config.toml
d_shared_expert = 0
hidden_act = "swiglu"
num_attention_heads = 7
num_key_value_heads = 7
head_dim = 32
rope_theta = 10000.0
qk_norm = false
attn_scale = 0.177
parallel_block = false
beta1 = 0.95
max_grad_norm = 2.0
train_tokens = 293800000
Below are experts of layer 3 (counted from 0) of a mixture-of-experts language model. Rows are named router (the router's row for the expert), gate (a neuron's input weights, with its number), up (a neuron's input weights, with its number), down (a neuron's output weights, with its number) and show model dimensions 0-223. Each number is 128 + 24 x the weight over its row's rms, rounded and kept within 0 to 255. Numbers have three digits each.
After each expert's rows: a language model's description of what the expert responds to; "raises" lists some tokens whose logits its average output raises strongly, later layers aside. This comes from a sample of Wikipedia text that the model never trained on.

# expert 0
router:159138166134146145095165118134119163128131139084132058092125087147099125151133159100104121148110170144153145114106124123096108111157168119117116119090099114089129128126101088128113124097148106163139146066169130094093102084136118165158168165153149137156098132158157161116114143099148098143132112101153129082167111119105103121177143113169138157157099168100135099149114131148134155106103165136115111118158098142103124157160096111136144153135123150140142120155130149132091120123149114109151129123117124121110182103139122140105109158145096111115148164133118116147102134133102149143120096120168123162146156107116154128100162106120142117148141169147139137157109145162089155149104
gate1:134156086123126144085157164147135107121158167148174168127137132150146100119126112109131149153142136152139120154146136146152121132140147168143159116119116122134107081156118119113084142127147105098158135153088057118186138101120126138110099122090134108135108115143115144126175137101112118123089113110116163126135137161121081120130159098133105167159119113120122157128123141150145128138190115141112117141122148093093177115100174143131146139147102095150162147094112160128164125151105082147149108108137103116140138143151088138132132093110102172157116142100130127154097098139138153087165135121137134112143112153159182100083121110121172132108144092117143112105134095111126141078088
up1:131163154104134140106129100116132115123121119158098123156107077119125189122130137118098120131126119149106101098179106128114141166150113161123142141119143129147104094117123137100133147163137136112155083122149097136124122164111100108140110110142150104160128050123177099149130155171104139117150098130187112164138106131109113123121132096139132122170114086141105117124101154169137101146143128178094126133182120121096102160135128083098100148128127145165133134167076102123144126167119088137114157093106135132088108170123105125174116115116118083137147126090132157137146119135165118148136134172136147095157125147162144171169107115106087131130142142091142122135135136169112136137140
down1:097137133135099131115108140167107105155095139146095107175149144101123149139135106130159131144134096146150160132175134148101131163143111181112142144090162115102099140122120151068109125095132132101134121114109096100091130156109127128091134078118147138156130153139211144109129098113107152131143111141150133151162105148093138132119145129132158096187150140106117102118128158124123107129171118141147104125110139130089128132141142080127123102162163160111067151178092088149163099111117112118154161140104148148123078136145181133124140117117134127116101146110138145119107145111142144151125113122132133109176139134104181121113121128109066129112127151172133141122145123149088115134173
Infobox field labels
raises: " in", "es", ",", ".", "ed,", " and"

# expert 8
router:151137165121138128093132132141143166101093117119140111107109122117134120172178131119134092154093106142151165121135135163103118113155134152138095136136123136129119111083117123089101157114102129118113120098143135104100119117171067150095108160121193136152132122184150126139141142111128160150150110108142085131137158149113147101143142122145155171161104145090149127136111115146115123106112111104081142109142084159099117154162097101117140146157070135091109100132101121142106122162095136138110143080135095086144175131193180106132159125146073115125143112136105118110146139130110124132135093090159099137152129117115154141123164135089145124134158167138102125128137111110153140124091
gate0:131148119117084054145116149147119118121134141089128114126109148094117098105130101118121112106134134145190099144095133077149124129187119110113146119079128189103154104132120144138127121136115127151169116116134158134143145141080176120136111114128134091119127052116166144124110094158148097118135147109111120152174101148131143125139108176117130084170145157135135137119147130149104145124151146141128124140137137135121104134127085137140111138145142171134098118085095123194129130112099090123137096106114159159100164162082120140140139146123165068115156120127139153146153164093113139127094132113132137160096128158148113120128098099095093137156130118161145160116109123109128145118103
up0:155084134126160121118111129137123153147140086129114113099159122126137162120136168097126136129153092126071101089204109141106131161099118146144148086159111124146131123130140110105118135146122147134108127150157135185126127121158086114124146110098170138158119184125109093134132108100110151143119108103150159144071152084132103126082138085156132171110122119117128145091104128125128106097097119143109164108105098137153148121123157127096172095120120096090130145100149103083140124145130190103118163125164143101124119102151129117146138108143153138109122163101096092128131102140127093151131096144091143134140134127098160120132134113165110151086121146101129126114157141112107148136192
down0:151130148163155105164126146130151115132123109149113085066098125137140124100136115133137151075154139118155149133103096110129169122177157135102103149102151127157115130108090149124133130085128115147091143174095170207118139103122129095107167126130154110091161114091117134147096154151109111101134145125130131148113126117126127119131111132090144142147129122092098143174106153160099082108144131114155129133087135132126099134153161143141094065126145113087136144137141185150167148097138113135085153123120165116135168141113108135105154152111129120119157195119126140120130134113147128128124169112148108187103109141120128132133123126074106118177122136122147146111118147114174139125131
Word-start fragments
raises: "al", "ag", ".", "ut", "l", ","

# expert 6
router:151155146105139117121127135113133138118148109125164152089145094130087140125109126105105126128133165140159104095099145121079125121166148108137099095136132093124153141134122116125118114124089113163076152105122104121116118138140098156174179168165149154165158145132173145138114127104193155132134142140145105113132146131122132135132166163178136109138114189083121099133129151109146123103126139130068130105177101144121083138164106124109161162159119179117131108121084151176133066149119108110130109074142103135137151155120143147112139109111149116125132102134119090113117103126139111155080109122149140160145155134138096106117187120135137108118146145124118127145131162119142155086107
gate1:108147152144105146145151145158145137186136097128129090118103163113171113117147128159137117115143110152157067080180124147102143124134150112056144119124104120137081143162123106081097095145165107127196162156146133132117156092153103154116092092097161146118177120152109157143094105164147150079087105101152109147151125142122135102123095125117154135180142132122144145121117151140125115137138134122122126128166175113143113117112133143116105134128136109141117123117123146129122143145116107131119113097112114172113129101136104145138149147135131107075149151119171106120138129117085125097176128151097126112115135139165114117115114142125170130152117118132177119133101147149129088063110
up1:179146138165145163112149119106166164137110154142154118094115147134137125188145091145102163130143110129162144129098133122109142130151125172112091143098087099116147124132127118169114126123117148119158140124139153139158118101126118126112117105123112141091133112163119130144139103091106137105101114159136095093122084129160107095157127092128159141104149132091155121109124125134138145121129126131099165168131126143115184163149174108129119131177152130128167139159161177129120176110130170119125176142118119123165150111156113095130131133128104116137128138096082113107162122124079127108162134093153124153098147097161095172091117100103149115147170153169137160108133165135120123128066
down1:151135117171094154150158103097128155154127113095165102092126114139139125124118060145101167121133099102144167146102146145130127149126119154129115140108101097119098144126161127130157140120144127098171136135164139149149163094133161113122114112098137118093142121178124120132095108149126136089095139158106109097108088110143088122151105100113146160084107114132166149092115125116122122135140141130147162182111131111080200166121175097170117111117117134126152145138165137124123162106113157145145156159122130150129145134135107160132158139152114101103170132127087084104166108125085153124152139102123126147132109153158080175109109088133133119142144166137148162123105144125133126120085
Numbers in tables
raises: "-", "th", " and", "/", "8"

# expert 4
router:155121172133157147098163132130086140135117142113131066116115092123106122137132195115101128147116155129136128089137122115101098101155159126111110106118093103107123143135103118134131143113135099166126149105162133107110094105110112147141166151150173138168120139163140169108112129124153099157149107072178108087163090113117085122156148151152143134151096157085157092130120117155128171127100159143098098121154146140118119132147096090117136157149093143138149109156123147164092102144135123147151130098125129132081167121092101139102094135095092136160146156138127135131127133112107158148123096110174123163134143125117136135092128090131154107168140160142150118156150166158095140153128
gate3:109100152191102097126083114142104171094153121161116141107135136157153083091126121105075135104072128116144116093098140119142155131132152087111135170126145115145147135097098143128108130130145108134132128120106116160099127147130128150118127110102136114104140103173115073085114120102097120115124132119150102135105154099123127121064152120097134107099117082142157087107134159152091156089132114124156102129139159127124140103107127088154164138128153130115152130130103057118102151100104143164112127137075126148086165135064148118115157086095112118142112140141106111091131156088152147142105125103150124127142135106157110110083122155136109138098098138106109136140111135126111144140130
up3:107089117119147189132115137157087129099116166092144101148150156115146157125126145104153154109105133168108122124066179172108115126122141131130133082109154135121091140119108125133112122101165148154069099139124122102171112100143133119142133147141090111128165116135130140142119132160129116102118075079088111162129162146124182121118128182112179130163144126115123131076134157118114130167091150159104122133143161145122095135141115119157159143102125107120112144117104143154131134090093138154139155111090101123125144129145134140090135111134129157148157118162104102137116159104134130153141131101142054128108121139129094146087130146133115130148130143176125141115073141175123113130109
down3:161097110102137118188122163129099152116106119125138126138076112131106140087151150158119139128151126140145144121147129107122157140155146151189120130152141118097129114149086106096103140142144128154127159155183145171169103090089123137156171112148138129132164122100126177137099129177104109124114107143149127126128081132146135191136109065143128122139089146113129106131107123101135169137158134156120136132096137131124072130168103114145131140134118159202149116149148135098099143099148127138122139132141128111149127116137154127095103162119128172165122127150127150135135135114085065112124127151158115158120118122141081104097104079129168122128147110144148100134161110139129117170113
Name-internal word pieces
raises: "s", "'s", ".", " to", " until", "ist"

# expert 13
router:138120172132174144094166148145147160128086130107152092136128122138133140170109148146130114133125170157191158132141159120092085105122124113100155085124122085130116105130098119153125161125135141142132123084133130104132101125129115158124130151137166156129114151132159142141141130074162122161151130126142126105176125128146159104144162145126142117172114134117137110096100137133135129120109147129090150090141127157075109139162088110157127147148115173146142136160138159167114094178144113118114086108114123165143147132118123169102116153121122074140158156134122116146163132124083148116124094105174082154145144112123169132091139125133142129151148112151094116149182180156082138135128
gate3:087116142143157114112133102112116136091170160127101149120108131148117137097100132129122113106123124100185143155110161135129107135112112124101176109135128139144156100111125145175134100100166154118155108144092124106098129160139145111153126124150107158113156185102115090133153122099150100113134098112193136149168127144129102154173136140139084104150105104137120137116083139104159147098142150117075101122136118140147097104106123107118100129123110151126082192103114084088161146115110088137114129116108141125122128094088126100100148089106128100113139146151124161117116147093158145102134112099125149108116086122144137088095157097144144146122125146142126086109084165156086114104139
up3:088154125123130150130088138124102110151145129125136136134127124135133126120082111127120142125113138152112129175099174127120154135126124110136130103110116177160156129080117100164121104110113156123107123169107109141141129135169148130137134146110084125121127133149114125137160151139092101165179172144111124130132104116130100098146157102115074149124153120130100117130134126082170143090166120114076151170127102147143136119115100091123122121127093163116098177169120147139152118159151118174134150124137079089140112171122114116106127133105123177145092136167118185099108112109150157090157113127162119124083136150136127175104182093106094148148140128126148166143142109086150142138170
down3:186159138107080135158155146160132158101137144132140159114109144129136145153126150123159149076118147074067093123140133105147094079131087133043106129108105160099073141180152127084105144115134112145129096123140150150147104101111130108092114126143117097086103118131157135139150092109125109116142123159141147122147116116131138143086163140132114144119097114157194097099107108102118127164100118119066119112137125087145108134100112123090154152111102156129135136153134146096116118161137156133110153124140189134121136133110153123112112141122135149114136133132134157148108108135116163143107143099080096135136146189147106122143131129142160161128130126142115112138124130154122130123106
Word endings and abbreviations
raises: " and", " of", " or", " in", ","

# expert 11
router:148088149098134165095112147173144111139129130126129076147115127159099147141107128120136114152133150104148167115133158106113107117103124127126110128083082117091149122137137106147145152092112088139127163110145121111109099113163146171173149136147145117106148103133141120180117128153141112176092092107127090066159135105147099126145148128156167170141135165109133098139162144156130122114122146120104136137154127140113098168142099152126120153143154137124092102140115143175095090155159112104175132108150101132136134127121082118115121146157123110076075140136173170121160133086116173149124101101156106152129165133138157136186146104118148123158153115109155111147142156114112137135124
gate0:116103132118133152108136131086130111125108121139166131141106100105107155141119106115149153131136167095100147100164124097120101114178157131135113135117089127088138156123099088120065114150156156102146139159142081113118114142119127132135116150133099101116112092136142076128129110177142124125091100136129141127099114150112146113139144111119148103141145131124096130139178121080116116121156167150106113126162109099104161124085098085120162116101121139141126162097120106079170092096133124122124117118152123138146104111082136123156140172151117107071144088116115161121127127111152136088080109094123144087158143121101134144137178113119117121085139097148136108126139080109146109090194
up0:124137122120132110142165142171107098109124145120124153098175077119127135158129164162119172107139135139158113130125096167111162111137137151148182126108152131132076120156131150120066137131167115167169109117112128118157118159137143071172170144157162128140120119095095102102113127086116115152136148125151141106147120128170126117120095113146173128099126128131129111113115100129133066133106136094133112152087107135163153087119115120112134172144119159120127168152136124149125182130168106150134157143110152092108119128088100104142095097106135106116100147122114079107126140111123122109117138137134150155086126087157133094100108113109142135149110171163162123114113102123151174131104
down0:174150151159134172112104120114144145149102132094121111122153162143137136175137163148118120104156093153102130153109098094124170105116149143141144083095159136140168119124116110098164111117135136110149128141107129145157127113127148128169138145112115148104182132098125112123142113159145137126110147111106130055127128122129105156167108118136146113126120173155127138158125119129127139146164105131088080181140104154110126088090102149135101146086149095150100162124129099159099129103099118132109158119120142166098144192116117130105122134111157120098102165131097130105125186120105145124084103101122143172149177108160135159147114126169130127106121095125152116146173130134171137113156
Pronouns and clause links
raises: " in", ":", " |", " as", " at", " by"

# expert 12
router:149124101121107144132116125131099129174148118087160094100134126118105149165159122145125168134141179125150168153133121150103108127132162139142106117106078149104122138098119103098130122104059118158139156114129157101162123124127135152138136125144163191105112141130125143105117126109147137139093118149145120137130142154148094142140150089145155151089131154115108103149126108137128148138107174117107144079149083156109133148179100101121143157135158143103099110153112152171110113187161084092190141127122124105122137120160128064118118182148143127091105121098106162120132120149123156103100109089150114144120157150132098100146154111115134119157179162125111122119150127114144152122147
gate1:117156146134121132129073148133113132109127172138119128157094161084123069108091112102135087114152108129143172133120113106104114119121144145119148119153106110110083185136093130156120082133103105101140152160145109157164178137103141148110155111081149086152115167138131114195122140168146118157103108128140134123109124166168112150172125140115151113149176083083114150110093144092137125136125137108118202126082073115138122138159136107139172137153082110127111158123116144162128116113098123142121120129130139136121128127127173127132108164128114123132109123158101155130143123100107150088166104170109118147130141086153146098122140130148136133133104124110139123149131096127161113131123
up1:124128143081141127118107149133138132152124106148105104140125140129127148121187134122083150143091124145157158160079149109156134119095127085107153157149095104130148134135110102137102139080106124124079177154127105130168128163128130138129112121118101112113171136107139122109174122167088114118171139131137132093101135123168123144112160115061113142120135123095114202090142160109120134162139130145118136143115140119140154145115095130149115127134052175087129122110157164190156142121084070110124095114146151144119106141172121136118121116154169137127099116123158145175120106100132110105136115146123151128140148134119166112126121112133092130146142105124146092111110105097136141120098
down1:138105126117149119147123112109097069103151162091163111107141156164100164116105136149108109121162122108120173162090104181164116113139146145149134176129110134122138101139121133098111138097152156115121158137144106090133088111121152154155098108137124106087122133090116101127100142165113143117128113112153120121114113140147122121155158105126140121159173136084139156135084165107141110147178115139133123124077195138151161098112152071129137120157099132121148067146167132135118152116122147123148147132135144115139165132172097146134135111121124127143088125151110126127123137112119091141117156133094073167124145111114129126152144111124147162155162146196170115106132167140136131156148
Opening quotes and parentheses
raises: "ant", "al", "ar", "ast", ")", "ig"